From a checkpoint of a small mixture-of-experts model trained on Wikipedia.
Experts: 64 experts in each of 10 layers, 4 picks a token.
Training: a variant of SOAP for the experts, 275M tokens, 7908 steps.
Below are experts of layer 6 (counted from 0) of a mixture-of-experts language model. Rows are named router (the router's row for the expert), gate (a neuron's input weights, with its number), up (a neuron's input weights, with its number), down (a neuron's output weights, with its number) and show model dimensions 0-191. Each number is 200 + 20 x the weight over its row's rms, rounded and kept within 0 to 999.
After each expert's rows: a language model's description of what the expert responds to. This comes from a sample of Wikipedia text that the model never trained on.

# expert 24
router,181,196,202,181,204,203,223,166,177,219,197,202,206,184,171,214,194,200,227,213,206,185,187,200,194,181,219,149,202,225,189,195,179,218,184,239,188,184,195,188,168,188,171,188,183,205,217,199,194,193,194,170,233,219,236,212,240,215,225,252,215,173,213,208,187,204,172,210,216,195,182,185,187,173,192,223,186,200,157,204,211,194,181,219,220,225,229,181,194,183,219,214,222,242,187,205,191,218,236,216,199,205,198,206,198,184,212,190,197,212,188,201,205,193,201,179,238,197,207,153,180,202,179,224,150,183,221,252,172,210,215,209,189,173,188,194,195,195,165,207,184,169,169,188,196,181,205,207,215,206,191,232,188,194,211,203,191,187,187,193,157,189,189,207,210,222,202,168,222,173,207,192,255,205,181,165,246,220,207,197,199,193,217,181,194,199,174,233,224,196,220,184
gate0,203,174,180,202,220,197,179,176,221,214,173,212,224,237,203,223,202,162,216,224,209,188,217,222,219,219,203,206,199,190,207,199,186,218,207,198,183,205,207,233,188,208,190,185,158,170,235,184,218,169,193,178,205,202,173,207,235,210,233,172,227,196,200,191,224,206,170,198,209,193,216,216,198,170,175,212,195,197,208,213,221,206,189,182,205,209,166,228,183,191,171,164,217,184,205,254,232,167,224,220,194,196,228,197,194,208,212,184,211,184,201,189,212,209,199,238,197,190,221,186,213,203,184,222,218,221,244,195,207,220,209,203,210,158,200,206,166,192,172,215,215,206,212,178,227,181,175,247,212,187,172,203,176,169,199,203,241,213,213,227,194,226,201,224,200,216,196,154,170,180,205,199,222,178,236,223,183,207,178,193,241,164,184,221,187,193,168,210,198,201,198,186
up0,181,174,219,173,195,207,174,209,204,194,192,198,177,199,209,181,200,192,216,184,198,182,199,174,222,218,180,192,229,183,179,186,186,187,226,201,225,171,187,255,238,179,166,207,178,190,227,203,217,175,186,180,172,178,191,198,199,205,190,186,207,183,169,199,222,138,183,192,215,190,213,157,225,188,197,191,216,181,238,219,213,174,218,204,179,203,190,202,198,189,196,175,197,216,184,225,203,204,180,169,198,213,219,177,188,185,213,175,205,216,219,186,179,211,179,258,172,227,237,239,218,231,195,190,206,194,209,191,175,196,182,194,204,153,169,240,202,201,199,187,187,185,203,199,174,219,189,231,198,222,191,204,194,203,218,199,218,219,193,220,199,184,190,229,189,172,188,155,229,159,187,183,210,224,184,183,160,197,182,209,211,176,202,222,176,174,198,182,207,217,216,185
down0,184,216,181,222,194,205,189,215,197,230,216,252,195,216,200,190,187,205,203,209,178,228,211,204,217,213,225,226,180,169,213,207,183,194,205,224,225,206,223,194,195,211,156,197,203,179,179,199,154,218,181,205,207,166,206,173,212,218,240,205,187,219,261,194,205,146,237,189,223,198,230,182,213,195,211,193,182,197,198,172,189,149,196,178,199,198,175,240,212,220,165,219,189,190,210,195,232,228,224,216,162,197,215,214,212,178,202,215,187,234,194,205,197,205,185,250,237,203,207,188,210,217,200,188,199,189,184,193,211,223,200,214,178,206,211,197,179,256,221,193,203,196,191,186,207,215,192,196,188,188,224,198,194,222,192,240,198,180,212,192,188,201,203,245,166,221,203,205,205,203,202,172,185,240,225,192,217,207,188,200,179,171,175,201,209,186,217,200,229,197,206,227
Place name beginnings

# expert 58
router,197,210,242,224,189,188,200,222,225,210,215,211,222,227,204,183,181,200,212,196,189,190,206,207,169,205,175,171,214,172,180,205,203,206,190,206,190,178,220,214,230,192,146,191,210,220,223,183,239,215,224,214,241,217,218,227,188,243,194,227,221,196,227,170,207,234,218,212,218,161,184,218,197,167,182,170,186,187,167,190,224,220,163,205,168,201,198,194,198,209,204,256,234,214,204,213,190,178,216,188,214,213,226,168,205,180,204,202,197,205,179,180,186,197,207,213,208,187,172,199,212,179,190,215,176,206,228,211,205,178,186,200,227,184,181,185,192,193,212,162,195,198,206,165,183,188,194,193,191,186,219,186,186,179,185,225,178,183,211,171,146,233,179,212,207,177,180,179,199,232,208,194,198,224,195,158,216,162,206,199,213,176,186,195,178,175,188,206,216,179,209,231
gate1,189,175,212,205,174,197,193,223,177,210,220,203,144,207,186,200,198,210,214,188,212,183,185,239,189,195,204,189,253,204,214,175,213,188,218,172,178,182,211,215,224,218,183,184,185,195,199,190,193,232,206,194,211,160,200,213,181,180,200,157,204,157,215,171,203,209,204,200,242,202,190,193,194,222,197,183,224,218,195,220,208,178,191,211,217,183,177,234,211,198,206,189,212,181,234,215,164,195,189,191,188,177,200,148,148,189,206,181,202,274,212,202,208,187,214,216,166,230,193,175,214,183,183,186,212,202,200,228,174,202,201,219,234,215,194,227,210,206,200,212,208,182,172,194,186,216,216,172,205,228,195,215,217,198,155,208,192,169,182,187,216,198,159,224,192,210,175,210,213,206,210,174,194,226,176,226,187,207,195,205,220,165,190,209,201,223,186,204,179,196,171,224
up1,200,209,169,210,203,218,176,215,203,203,162,174,213,206,203,178,195,194,193,193,218,201,207,167,188,224,209,203,205,196,179,227,195,213,187,212,237,215,214,176,175,177,209,234,198,192,186,199,219,212,215,170,209,239,190,208,202,213,207,234,189,227,182,225,164,191,213,177,179,202,196,207,227,208,254,193,203,164,205,192,212,222,198,226,212,225,221,182,184,201,201,171,183,241,185,155,236,180,210,208,201,209,215,241,211,209,191,205,207,187,233,215,217,218,236,180,209,190,222,196,180,239,232,223,178,175,209,194,187,172,204,192,177,204,194,166,185,183,211,193,183,227,221,204,195,182,198,214,170,194,201,220,183,222,258,201,249,212,207,216,183,209,203,161,206,179,192,238,203,187,171,200,208,161,204,176,212,212,235,180,165,193,226,206,213,189,212,176,207,187,225,200
down1,200,201,234,186,181,211,156,195,221,185,184,221,206,167,226,207,235,212,217,213,207,173,220,189,211,174,210,208,182,203,200,194,256,173,184,218,192,227,194,209,171,204,209,208,170,233,191,161,187,195,202,227,192,219,209,226,188,226,192,188,215,181,205,164,211,194,197,177,209,241,228,203,210,188,235,212,163,215,236,205,207,198,170,200,203,185,204,162,164,206,196,219,181,175,231,238,218,191,227,220,200,223,200,229,232,178,175,186,179,191,187,207,201,193,190,195,221,213,211,193,167,194,209,189,201,191,199,207,216,167,190,207,194,188,191,178,222,183,235,194,212,215,217,199,174,189,224,217,208,215,219,218,194,201,229,195,204,200,188,202,173,254,190,177,206,196,221,205,228,198,180,228,205,211,169,204,190,175,204,232,233,233,217,198,168,206,237,219,223,203,210,245
Place and club name endings

# expert 25
router,198,215,226,153,186,174,222,211,211,205,231,212,197,234,207,201,191,222,192,193,208,196,188,209,212,174,177,180,206,197,177,190,207,190,180,190,161,199,211,201,193,164,187,233,218,206,181,158,173,196,196,191,234,208,212,184,194,205,222,175,205,177,210,180,220,209,186,166,214,223,194,210,217,188,194,213,210,156,233,192,182,260,212,200,211,161,191,184,221,233,230,213,207,213,146,205,228,175,197,187,224,215,189,204,213,184,156,210,216,201,188,160,210,204,211,216,220,220,190,222,194,193,205,252,188,208,221,185,207,199,184,204,193,181,236,194,219,218,215,213,170,224,218,179,193,196,183,179,191,199,192,208,159,206,189,192,190,184,210,185,190,178,187,185,234,179,202,195,181,215,183,236,172,226,179,172,180,192,237,162,223,187,172,174,201,173,176,195,201,194,188,204
gate0,210,139,211,222,248,169,202,220,211,210,168,183,176,222,185,189,208,205,215,218,210,172,240,165,210,181,183,200,215,235,215,208,192,177,205,211,199,188,196,219,230,180,228,172,205,197,198,251,236,188,200,194,181,214,187,221,186,179,184,197,176,201,179,218,194,193,259,221,184,216,198,206,214,173,194,196,217,188,189,203,184,243,210,229,170,187,178,204,217,207,202,200,201,204,160,189,205,195,175,184,196,207,179,206,227,183,238,151,220,200,197,219,188,205,174,215,195,187,221,197,170,185,211,181,183,220,201,225,209,228,209,161,189,201,209,196,254,209,240,198,210,162,205,192,198,213,204,200,188,188,217,204,198,237,185,217,185,182,182,196,203,209,221,210,206,177,194,209,191,222,213,189,186,227,217,236,190,227,211,211,204,210,196,215,207,173,216,238,226,199,191,227
up0,210,151,189,224,225,176,213,218,211,202,173,175,199,186,200,200,206,211,183,207,230,199,212,170,213,172,186,207,196,264,196,219,186,192,221,178,182,168,195,242,225,167,219,196,200,181,185,227,220,174,209,207,192,205,184,224,184,204,216,217,179,198,181,203,195,201,252,233,182,210,170,250,206,173,204,191,212,215,185,209,212,240,229,218,181,196,183,221,193,196,211,207,181,191,180,210,174,207,157,184,162,204,205,201,204,206,248,142,210,204,207,211,197,182,194,216,187,188,212,197,162,189,178,182,177,213,229,225,195,220,206,180,214,201,228,203,216,223,245,204,211,184,210,175,174,191,200,188,186,210,206,201,178,207,169,200,200,165,182,197,241,213,232,190,177,190,194,204,200,220,186,194,213,238,213,220,202,219,221,196,193,186,199,213,200,156,198,210,222,199,188,196
down0,207,230,197,182,185,221,202,183,206,181,177,223,207,204,173,231,230,244,220,223,211,199,182,210,201,168,217,217,212,211,171,173,194,229,208,176,222,192,234,197,181,193,172,184,214,198,189,172,215,202,217,202,168,220,195,209,245,199,203,211,214,203,238,190,223,204,176,196,192,242,175,192,201,186,198,205,189,181,218,168,220,188,181,231,199,191,195,203,193,188,172,200,186,187,202,209,190,210,221,211,221,225,225,197,208,196,224,201,198,195,186,188,172,166,209,229,212,224,160,170,187,186,209,174,198,178,222,214,226,187,242,201,179,187,218,210,203,208,205,188,165,165,184,167,206,212,209,232,238,198,187,201,195,237,186,193,160,211,176,170,189,191,203,183,171,187,190,165,259,207,172,203,184,195,210,188,214,178,186,213,172,263,208,175,203,208,229,210,206,192,192,201
Table bars, subject pronouns

# expert 10
router,213,203,243,200,226,175,203,216,231,194,239,199,240,211,213,192,202,164,218,216,176,201,233,180,187,202,201,186,198,154,199,245,213,210,190,189,219,206,195,208,231,164,160,209,204,223,208,164,231,203,242,227,226,191,191,200,207,195,183,200,236,190,205,179,189,198,177,216,239,211,200,215,189,170,186,194,180,225,182,196,184,227,185,190,170,175,191,194,195,204,213,230,233,193,207,202,184,169,210,204,193,198,186,166,220,190,173,215,159,207,194,171,177,216,189,187,204,199,179,193,223,187,213,216,197,200,217,205,228,184,191,191,257,176,205,201,190,202,235,169,204,200,217,205,191,178,180,179,183,164,227,180,207,197,202,199,208,198,232,184,174,225,225,211,213,187,206,206,194,229,177,210,164,226,193,189,194,154,180,198,187,161,187,181,188,186,224,211,221,177,204,183
gate0,187,175,188,216,197,232,169,206,212,195,203,178,186,237,202,190,206,221,178,206,211,185,190,193,221,202,177,210,168,231,178,167,179,209,194,178,230,219,192,162,179,232,232,243,198,186,222,231,167,152,197,235,219,201,169,223,154,202,197,223,189,180,182,199,209,204,191,199,170,172,202,190,229,194,198,217,205,182,227,207,204,208,207,199,183,183,219,191,218,179,173,191,205,230,177,184,197,193,203,219,182,198,185,189,209,184,191,199,226,181,240,229,217,204,192,225,200,176,184,220,190,204,224,203,210,198,193,199,170,202,188,203,209,198,188,163,189,195,191,191,207,207,146,178,228,251,182,231,187,196,228,201,169,232,234,201,199,192,217,219,237,221,215,210,212,204,197,195,189,211,187,179,241,181,194,227,207,204,213,226,223,182,239,185,205,221,197,245,216,193,195,183
up0,173,189,215,188,191,221,214,219,227,185,206,217,175,163,212,180,186,197,215,211,199,192,212,185,213,198,183,168,141,184,165,221,185,206,220,193,214,223,170,180,203,201,170,251,189,207,210,210,195,209,186,219,221,159,198,186,205,204,210,221,166,193,218,184,231,186,193,204,171,162,193,213,202,194,245,196,214,169,185,226,177,233,219,202,195,192,182,195,199,167,220,205,197,202,184,204,206,180,216,226,195,176,200,212,229,233,203,200,208,178,208,200,199,207,197,219,196,219,191,195,173,197,215,227,172,186,212,201,192,230,149,205,234,190,238,167,191,237,185,171,235,176,198,200,228,243,182,218,169,208,207,200,183,212,208,207,213,178,184,176,207,235,238,218,199,212,236,205,209,197,192,182,190,191,199,205,187,217,208,148,217,189,197,205,215,190,223,200,196,207,228,239
down0,212,203,190,221,195,188,201,195,170,215,180,202,222,227,200,209,151,199,181,170,218,182,184,179,200,189,169,244,198,238,220,165,182,198,211,165,207,180,184,200,227,222,201,177,182,188,211,195,226,215,210,194,193,189,187,207,185,194,206,211,187,232,210,184,220,204,193,198,219,189,201,224,197,231,196,215,214,177,212,185,217,182,202,203,196,202,230,188,169,204,188,229,190,165,206,179,200,181,219,213,207,191,224,192,214,212,206,212,231,202,173,235,217,228,181,179,190,217,216,239,237,167,253,165,186,185,195,232,199,225,212,169,196,216,209,185,199,149,208,176,207,163,152,174,194,224,195,195,205,196,223,186,166,198,209,211,216,216,196,225,218,220,215,201,204,178,193,213,187,223,175,209,245,160,208,217,217,192,231,179,208,182,230,180,185,170,186,166,192,205,224,204
Surname endings

# expert 48
router,218,227,254,208,181,188,207,211,190,183,234,193,221,224,207,201,187,162,220,191,196,191,193,171,165,179,178,171,214,145,202,195,207,188,192,157,186,219,199,199,213,182,181,223,189,225,191,193,211,224,243,255,197,196,202,207,180,216,192,189,207,198,210,172,217,200,197,212,214,186,227,208,194,160,200,171,217,214,200,177,185,239,197,200,193,161,196,200,217,219,216,234,216,195,218,196,182,140,194,196,231,174,190,178,200,151,178,222,171,192,180,214,208,211,199,211,206,220,191,204,201,193,205,190,212,206,220,202,210,209,202,210,232,189,219,217,189,203,228,190,222,205,214,183,190,183,176,189,200,177,218,196,196,205,186,196,173,183,208,193,161,213,209,201,202,209,188,152,192,224,212,190,153,229,206,187,205,171,174,214,225,192,195,163,170,183,208,181,232,177,218,225
gate0,187,217,182,232,239,212,239,219,202,196,220,199,184,198,205,217,185,192,212,186,175,225,227,217,213,174,181,225,195,225,209,183,198,198,196,229,200,181,200,220,213,209,190,167,125,199,225,203,192,197,200,193,203,222,225,238,199,217,167,183,215,195,200,195,198,205,215,214,206,171,190,226,155,209,184,211,197,201,207,208,225,196,208,200,171,176,210,182,207,205,192,193,200,214,230,268,186,209,196,213,213,176,209,182,183,179,154,161,218,198,206,184,198,165,182,201,204,180,206,169,210,149,207,194,196,197,220,197,188,225,211,244,182,176,202,197,183,201,201,188,182,200,188,193,197,209,195,212,189,177,189,190,236,227,226,212,200,200,196,201,225,204,209,190,200,193,226,213,206,194,203,193,210,193,155,187,214,156,189,217,188,204,246,228,166,196,205,138,225,220,189,206
up0,217,181,203,202,178,221,222,175,193,178,190,195,179,173,211,225,174,222,192,232,214,178,186,244,212,190,157,184,228,206,194,176,174,213,207,189,138,197,188,195,220,207,239,170,158,236,210,183,162,187,205,185,205,179,189,172,198,189,219,143,198,202,193,191,238,192,184,221,214,207,190,227,185,218,206,199,202,209,210,217,219,219,170,205,195,187,196,171,202,197,183,201,219,214,181,229,186,188,178,190,216,215,206,192,229,150,193,193,203,178,228,212,211,188,176,201,189,205,214,222,217,197,169,213,225,198,200,184,200,198,212,203,179,181,177,166,208,216,207,176,233,212,163,174,192,192,193,216,211,203,198,177,197,209,209,181,250,216,181,193,170,181,184,229,204,239,190,212,217,220,240,163,177,187,204,216,212,197,165,207,211,200,197,203,183,220,178,170,210,192,185,219
down0,194,192,183,232,199,187,197,166,196,197,212,213,216,167,186,193,188,192,223,225,195,215,187,239,236,207,203,215,197,247,159,249,213,239,201,169,176,218,183,248,193,213,236,161,161,222,208,205,233,189,203,168,203,182,184,217,201,190,180,186,213,161,169,186,193,247,186,178,212,206,201,205,174,177,201,229,187,225,202,196,213,171,184,221,193,197,178,216,191,170,171,222,202,226,223,217,197,197,224,205,176,195,194,168,213,196,201,182,182,230,232,189,207,213,198,190,173,185,167,184,177,174,196,173,212,193,184,160,213,181,222,193,197,220,195,175,223,210,200,172,190,177,213,206,203,198,208,196,205,202,194,172,167,185,162,178,196,189,187,192,194,229,209,192,201,197,207,179,227,183,222,211,206,193,173,230,208,198,192,232,223,203,229,221,206,219,184,231,201,206,223,200
Person names and pronouns

# expert 11
router,194,189,218,212,201,218,212,178,167,189,194,156,197,190,200,222,196,166,231,232,224,204,228,168,168,158,208,174,227,225,181,195,208,207,163,241,211,204,207,194,177,204,176,192,176,204,225,196,178,216,230,221,218,213,215,194,186,196,182,231,183,208,204,189,159,213,164,217,226,210,191,205,195,187,196,197,189,206,164,221,216,217,219,169,246,221,196,185,207,221,235,178,231,203,236,185,188,184,204,219,195,197,193,217,212,191,210,220,202,181,200,189,216,217,221,172,225,195,182,212,223,181,177,236,197,182,219,226,182,243,183,179,206,156,199,202,169,187,185,199,187,210,220,219,205,192,200,175,175,189,172,189,201,204,210,193,185,171,215,195,199,206,222,212,199,221,172,166,189,174,201,181,210,203,202,177,226,212,199,167,235,199,210,184,179,194,227,227,244,163,201,180
gate1,191,195,205,203,191,185,205,237,188,191,189,205,225,205,213,139,230,184,205,218,185,223,216,190,182,220,183,221,194,193,192,155,194,195,227,217,190,189,178,214,195,213,206,218,203,189,189,189,190,173,179,198,247,183,184,176,187,186,183,208,187,201,229,213,186,179,193,204,204,240,175,211,168,219,225,199,220,231,189,233,224,186,223,166,214,180,204,206,203,197,205,186,207,177,196,202,213,218,165,210,203,203,171,217,184,230,190,190,191,213,191,166,224,201,205,217,219,179,200,225,223,206,210,189,220,205,211,188,185,233,189,217,228,239,216,206,195,201,204,193,215,209,206,228,129,200,182,216,212,214,192,210,223,215,180,170,197,205,164,202,212,217,224,211,227,218,222,211,181,168,239,174,175,236,191,205,194,224,249,177,192,194,145,222,184,204,179,210,231,198,211,229
up1,231,233,185,167,186,239,196,227,218,212,209,200,198,191,185,224,163,188,208,210,174,189,187,172,217,201,233,157,224,190,189,216,217,207,193,186,191,225,182,175,210,184,178,215,207,203,223,211,190,226,207,197,169,206,208,177,213,185,225,190,220,226,202,180,259,203,190,192,184,196,201,201,214,189,174,188,163,180,206,189,179,203,195,247,163,200,205,196,194,202,189,195,196,213,181,204,188,153,215,180,224,230,230,161,207,231,200,202,182,184,205,218,200,206,182,184,209,223,201,201,163,198,204,231,197,189,169,213,236,208,191,182,172,165,194,218,214,193,188,158,168,189,190,214,234,222,208,201,213,194,234,193,198,182,203,230,178,217,256,200,214,192,200,197,182,193,229,160,214,225,185,193,206,162,187,200,195,180,176,211,205,191,198,168,198,227,210,224,200,184,176,165
down1,221,183,235,169,189,210,166,173,197,207,230,201,184,201,187,198,201,245,198,230,219,191,204,194,186,202,190,200,177,199,193,205,189,202,151,204,201,187,210,183,227,165,216,204,221,197,191,230,227,205,216,240,159,206,245,174,208,182,202,196,164,188,229,178,185,212,193,205,184,168,201,217,182,163,195,211,196,190,190,165,180,197,197,208,174,225,195,213,209,216,193,188,179,227,213,200,185,177,184,198,214,189,187,241,195,182,188,197,236,196,208,216,186,209,164,190,175,187,186,210,186,207,162,194,212,188,186,207,214,211,165,211,210,201,179,146,198,235,223,197,182,207,183,200,228,164,218,179,193,201,224,198,189,196,215,207,180,187,215,179,196,141,183,162,200,194,182,188,197,221,153,197,179,204,222,176,200,188,200,208,170,213,234,165,193,197,237,185,187,207,198,160
Proper-name onsets

# expert 15
router,176,179,191,177,215,216,199,193,204,202,167,191,200,234,230,176,167,218,182,151,227,176,237,215,166,217,183,202,194,203,197,183,188,184,179,171,230,215,206,192,182,195,163,226,192,193,144,222,168,244,188,222,229,212,197,150,196,198,220,190,219,215,211,216,222,197,177,194,230,237,203,178,226,184,208,219,229,186,234,182,167,226,206,190,196,188,217,221,196,185,240,193,218,178,167,176,196,182,191,182,223,207,196,217,214,207,157,182,180,226,177,226,211,209,227,219,195,222,227,189,213,160,222,204,170,208,204,189,180,214,192,205,186,186,205,197,166,220,217,241,203,207,227,209,186,236,196,205,177,193,213,176,196,214,192,196,194,208,209,205,190,209,217,173,172,213,208,225,190,232,197,199,223,202,192,183,200,222,199,198,186,196,191,206,193,196,236,223,187,197,183,205
gate2,198,180,187,198,194,185,201,212,208,165,173,230,207,221,181,219,217,170,177,132,207,178,192,210,200,184,205,216,201,188,170,228,206,210,185,208,202,220,162,167,174,175,184,208,193,175,201,241,200,224,220,171,192,198,213,234,204,208,235,228,169,173,214,181,201,255,219,207,207,199,230,192,241,208,207,175,196,214,175,216,195,190,215,204,194,206,186,197,223,211,230,217,192,203,188,188,194,207,211,207,208,172,206,217,199,215,231,171,215,211,215,208,218,205,199,185,234,244,173,207,203,178,192,204,210,175,181,170,203,198,189,186,183,202,188,215,181,200,206,211,225,157,239,194,173,181,215,163,180,222,190,205,168,233,197,218,199,164,174,181,183,214,202,220,194,193,219,191,204,202,169,207,179,216,191,205,162,191,229,183,220,228,171,213,208,197,195,250,202,207,196,228
up2,228,193,207,188,203,181,204,188,210,246,171,206,207,226,181,221,199,201,184,162,210,190,209,172,227,202,222,215,200,212,161,207,195,225,200,204,204,211,202,196,180,205,171,209,245,205,199,235,220,218,206,189,194,178,230,212,226,250,181,234,154,192,226,185,227,222,192,208,223,220,214,226,210,211,170,167,213,197,179,217,180,205,209,200,199,205,223,214,238,213,200,187,168,227,213,225,218,196,194,205,189,188,180,215,170,194,230,173,200,200,216,237,195,174,175,202,222,216,180,215,171,154,197,201,191,209,198,157,213,203,201,175,160,196,191,209,178,203,208,190,237,205,243,192,195,196,198,191,183,204,208,217,163,235,230,198,200,205,191,185,233,187,187,213,188,209,227,201,179,181,169,211,190,182,175,229,181,188,240,188,218,192,171,246,200,209,207,217,217,210,209,206
down2,229,206,187,180,191,179,179,218,177,194,204,248,224,178,194,171,207,176,221,196,252,236,186,194,153,213,161,209,181,206,188,182,200,202,182,175,210,218,206,163,207,213,223,210,177,209,223,174,188,222,194,190,203,192,217,183,221,197,211,214,240,226,190,192,194,236,216,178,184,189,166,186,213,194,239,192,189,174,212,202,183,180,219,235,179,196,198,249,227,222,205,216,182,198,181,213,202,179,183,194,193,218,215,176,191,230,181,214,214,215,195,201,181,231,238,212,166,220,185,194,251,218,241,173,191,189,171,226,205,195,181,194,210,202,217,200,189,188,196,219,190,166,195,205,196,208,207,208,199,185,215,196,180,223,187,202,190,208,220,215,195,207,161,187,188,221,224,183,197,197,186,197,192,191,188,212,210,227,153,170,199,161,215,194,229,177,231,200,209,189,163,175
Clause-ending punctuation

# expert 46
router,209,225,185,235,229,188,191,171,183,197,213,193,177,180,171,165,212,163,201,206,236,198,171,213,172,177,190,159,190,187,187,185,212,212,201,214,179,203,195,174,199,163,178,212,158,185,213,219,207,198,208,207,185,220,206,218,195,174,202,215,213,178,223,217,197,208,188,241,185,165,206,195,227,214,201,204,174,210,163,222,189,205,215,176,180,201,176,177,170,233,223,185,225,226,200,202,206,188,215,159,212,208,189,181,185,216,229,196,215,186,201,194,212,201,203,148,228,219,213,192,187,196,180,241,199,182,184,187,168,225,185,246,192,170,206,231,193,218,200,196,185,211,180,214,192,183,213,195,207,203,174,223,211,202,192,169,206,155,171,209,221,252,221,202,213,209,182,159,214,172,211,179,212,200,205,175,243,175,218,194,193,205,199,190,200,208,189,231,227,208,187,205
gate1,194,196,215,216,216,189,168,214,143,203,209,168,195,212,200,219,198,188,202,220,176,204,193,168,185,199,195,208,215,182,181,236,207,168,186,193,167,213,215,203,198,188,201,171,221,204,194,210,171,199,218,205,208,216,228,166,223,204,196,197,214,216,179,177,205,158,173,195,232,182,192,198,194,202,209,174,204,232,228,183,195,228,187,212,201,207,216,237,225,217,197,236,231,184,246,179,184,213,216,197,246,207,173,214,191,203,222,225,189,227,213,196,178,195,210,222,189,213,238,205,200,200,213,236,186,196,190,233,184,214,214,172,184,169,222,187,194,197,199,187,181,218,202,203,203,188,212,165,184,172,163,224,213,144,194,219,160,213,229,180,207,199,188,231,225,197,213,218,210,224,214,195,178,208,203,215,237,199,216,225,174,214,190,169,199,197,183,229,191,149,179,189
up1,190,207,220,220,205,206,178,236,181,181,224,240,198,213,183,215,197,190,207,180,182,194,223,165,172,189,193,228,190,190,199,211,213,156,194,186,150,187,208,206,206,215,188,206,227,218,174,195,174,196,202,196,199,205,187,220,197,202,167,216,197,222,252,198,174,219,239,191,223,218,202,207,211,219,195,159,216,229,204,181,200,218,207,210,205,201,205,184,194,186,202,216,211,196,260,199,200,222,219,173,193,167,191,205,204,201,225,215,175,216,197,203,218,208,224,223,224,224,194,183,223,217,201,195,208,176,225,184,193,187,208,213,221,174,195,193,192,196,206,236,164,208,213,231,167,218,204,176,144,228,175,216,189,192,191,203,182,224,202,162,161,207,220,212,187,202,182,206,217,175,188,198,211,195,235,225,229,192,207,224,201,207,204,192,239,200,208,218,267,182,164,192
down1,157,213,208,238,150,164,194,169,199,189,228,182,204,197,184,193,188,200,197,209,210,187,188,240,232,230,199,195,203,248,214,195,184,213,201,160,154,184,190,221,203,260,198,188,201,192,181,166,159,235,184,208,222,194,187,220,200,202,223,166,196,174,201,204,195,215,208,250,190,180,212,218,211,214,201,191,213,210,202,199,189,202,204,198,222,179,190,172,175,221,198,170,202,208,229,192,221,202,163,205,185,205,182,202,254,177,186,186,182,189,199,201,211,218,202,170,197,201,211,200,186,191,198,179,196,208,162,186,182,188,196,209,200,183,178,174,206,167,200,221,169,214,181,157,229,190,190,186,193,212,179,173,183,198,219,188,201,210,173,220,180,202,215,196,197,189,201,226,181,188,197,181,203,187,226,231,209,162,234,215,235,215,187,195,174,168,200,205,192,217,230,208
Proper name initials

# expert 9
router,197,189,190,204,195,225,198,229,205,215,187,187,226,201,220,198,204,154,195,173,197,214,216,188,167,241,189,181,220,210,198,224,181,178,188,153,206,224,190,224,189,217,183,216,188,207,198,189,197,232,196,203,181,179,178,198,185,220,206,215,224,197,184,184,189,216,222,176,219,228,215,219,185,226,183,212,175,204,182,213,269,203,212,182,226,202,179,198,194,179,204,209,202,188,204,199,175,179,227,212,170,192,195,204,214,186,184,192,182,225,190,204,216,213,224,162,183,174,251,180,246,229,192,193,224,210,204,215,193,188,191,218,226,192,220,231,204,155,230,186,208,178,227,208,177,201,176,190,168,202,202,153,195,198,186,184,215,204,215,223,194,203,187,198,205,213,172,197,184,232,208,172,217,207,240,169,213,204,222,226,206,198,194,237,162,186,198,196,231,150,202,213
gate0,222,206,215,179,219,194,203,226,216,210,196,190,205,204,202,200,211,237,231,201,225,192,222,215,195,209,207,197,220,167,179,211,206,184,155,209,203,239,211,186,190,223,210,214,205,185,199,189,197,186,209,230,193,189,179,175,189,179,223,182,192,187,232,173,198,145,193,217,224,206,223,189,176,218,215,210,193,201,193,188,171,207,214,168,189,214,203,171,186,204,204,178,179,201,190,168,197,196,174,204,206,163,210,178,240,197,167,209,195,215,198,190,196,215,204,213,218,226,212,132,226,198,216,187,176,214,211,232,239,219,195,195,191,189,181,217,181,203,201,166,220,155,184,196,183,207,212,189,243,213,208,243,201,171,248,202,189,184,196,239,250,187,211,190,205,188,173,177,188,197,166,218,175,227,199,245,188,225,206,197,212,205,214,186,216,219,214,229,219,188,221,195
up0,211,207,209,191,204,198,206,218,216,224,196,204,220,225,189,196,201,236,213,200,202,197,229,222,198,221,203,170,205,172,201,197,189,190,203,207,194,220,215,208,186,224,205,201,219,191,197,189,184,195,203,222,191,202,191,173,208,183,230,172,191,186,239,185,194,164,193,254,222,212,179,188,204,213,205,204,183,220,200,196,160,205,186,186,186,212,215,139,201,193,196,165,182,198,200,203,197,198,191,198,209,217,192,173,252,210,175,229,190,203,194,193,182,213,208,216,234,214,209,126,221,197,210,177,167,223,162,224,217,229,205,195,189,212,183,200,178,222,210,169,218,186,200,175,201,193,209,193,228,234,222,217,205,152,225,201,197,197,199,244,221,173,190,184,221,180,165,161,182,213,182,189,164,205,201,251,197,215,200,220,201,201,184,155,182,198,232,213,219,194,225,209
down0,216,181,249,216,153,210,223,184,168,217,208,218,209,227,192,207,210,256,224,252,187,163,205,216,211,201,195,185,222,164,235,194,160,174,153,211,211,217,222,191,211,217,174,206,200,196,208,220,200,238,202,181,201,219,217,199,221,226,195,216,204,218,217,184,194,195,189,211,216,211,226,232,184,224,210,177,224,157,220,190,160,228,204,238,197,217,211,198,202,192,220,231,203,182,187,214,186,235,182,216,231,203,192,205,239,172,201,171,225,197,165,213,178,182,213,204,208,208,218,203,178,197,220,198,203,227,205,170,201,191,178,192,223,174,169,214,185,186,185,185,200,196,228,182,162,204,226,203,207,191,206,195,193,200,196,197,198,173,229,199,219,166,189,184,224,210,197,211,218,222,192,224,190,193,191,189,211,211,175,232,198,211,208,189,234,189,212,219,195,225,202,176
Descriptive role nouns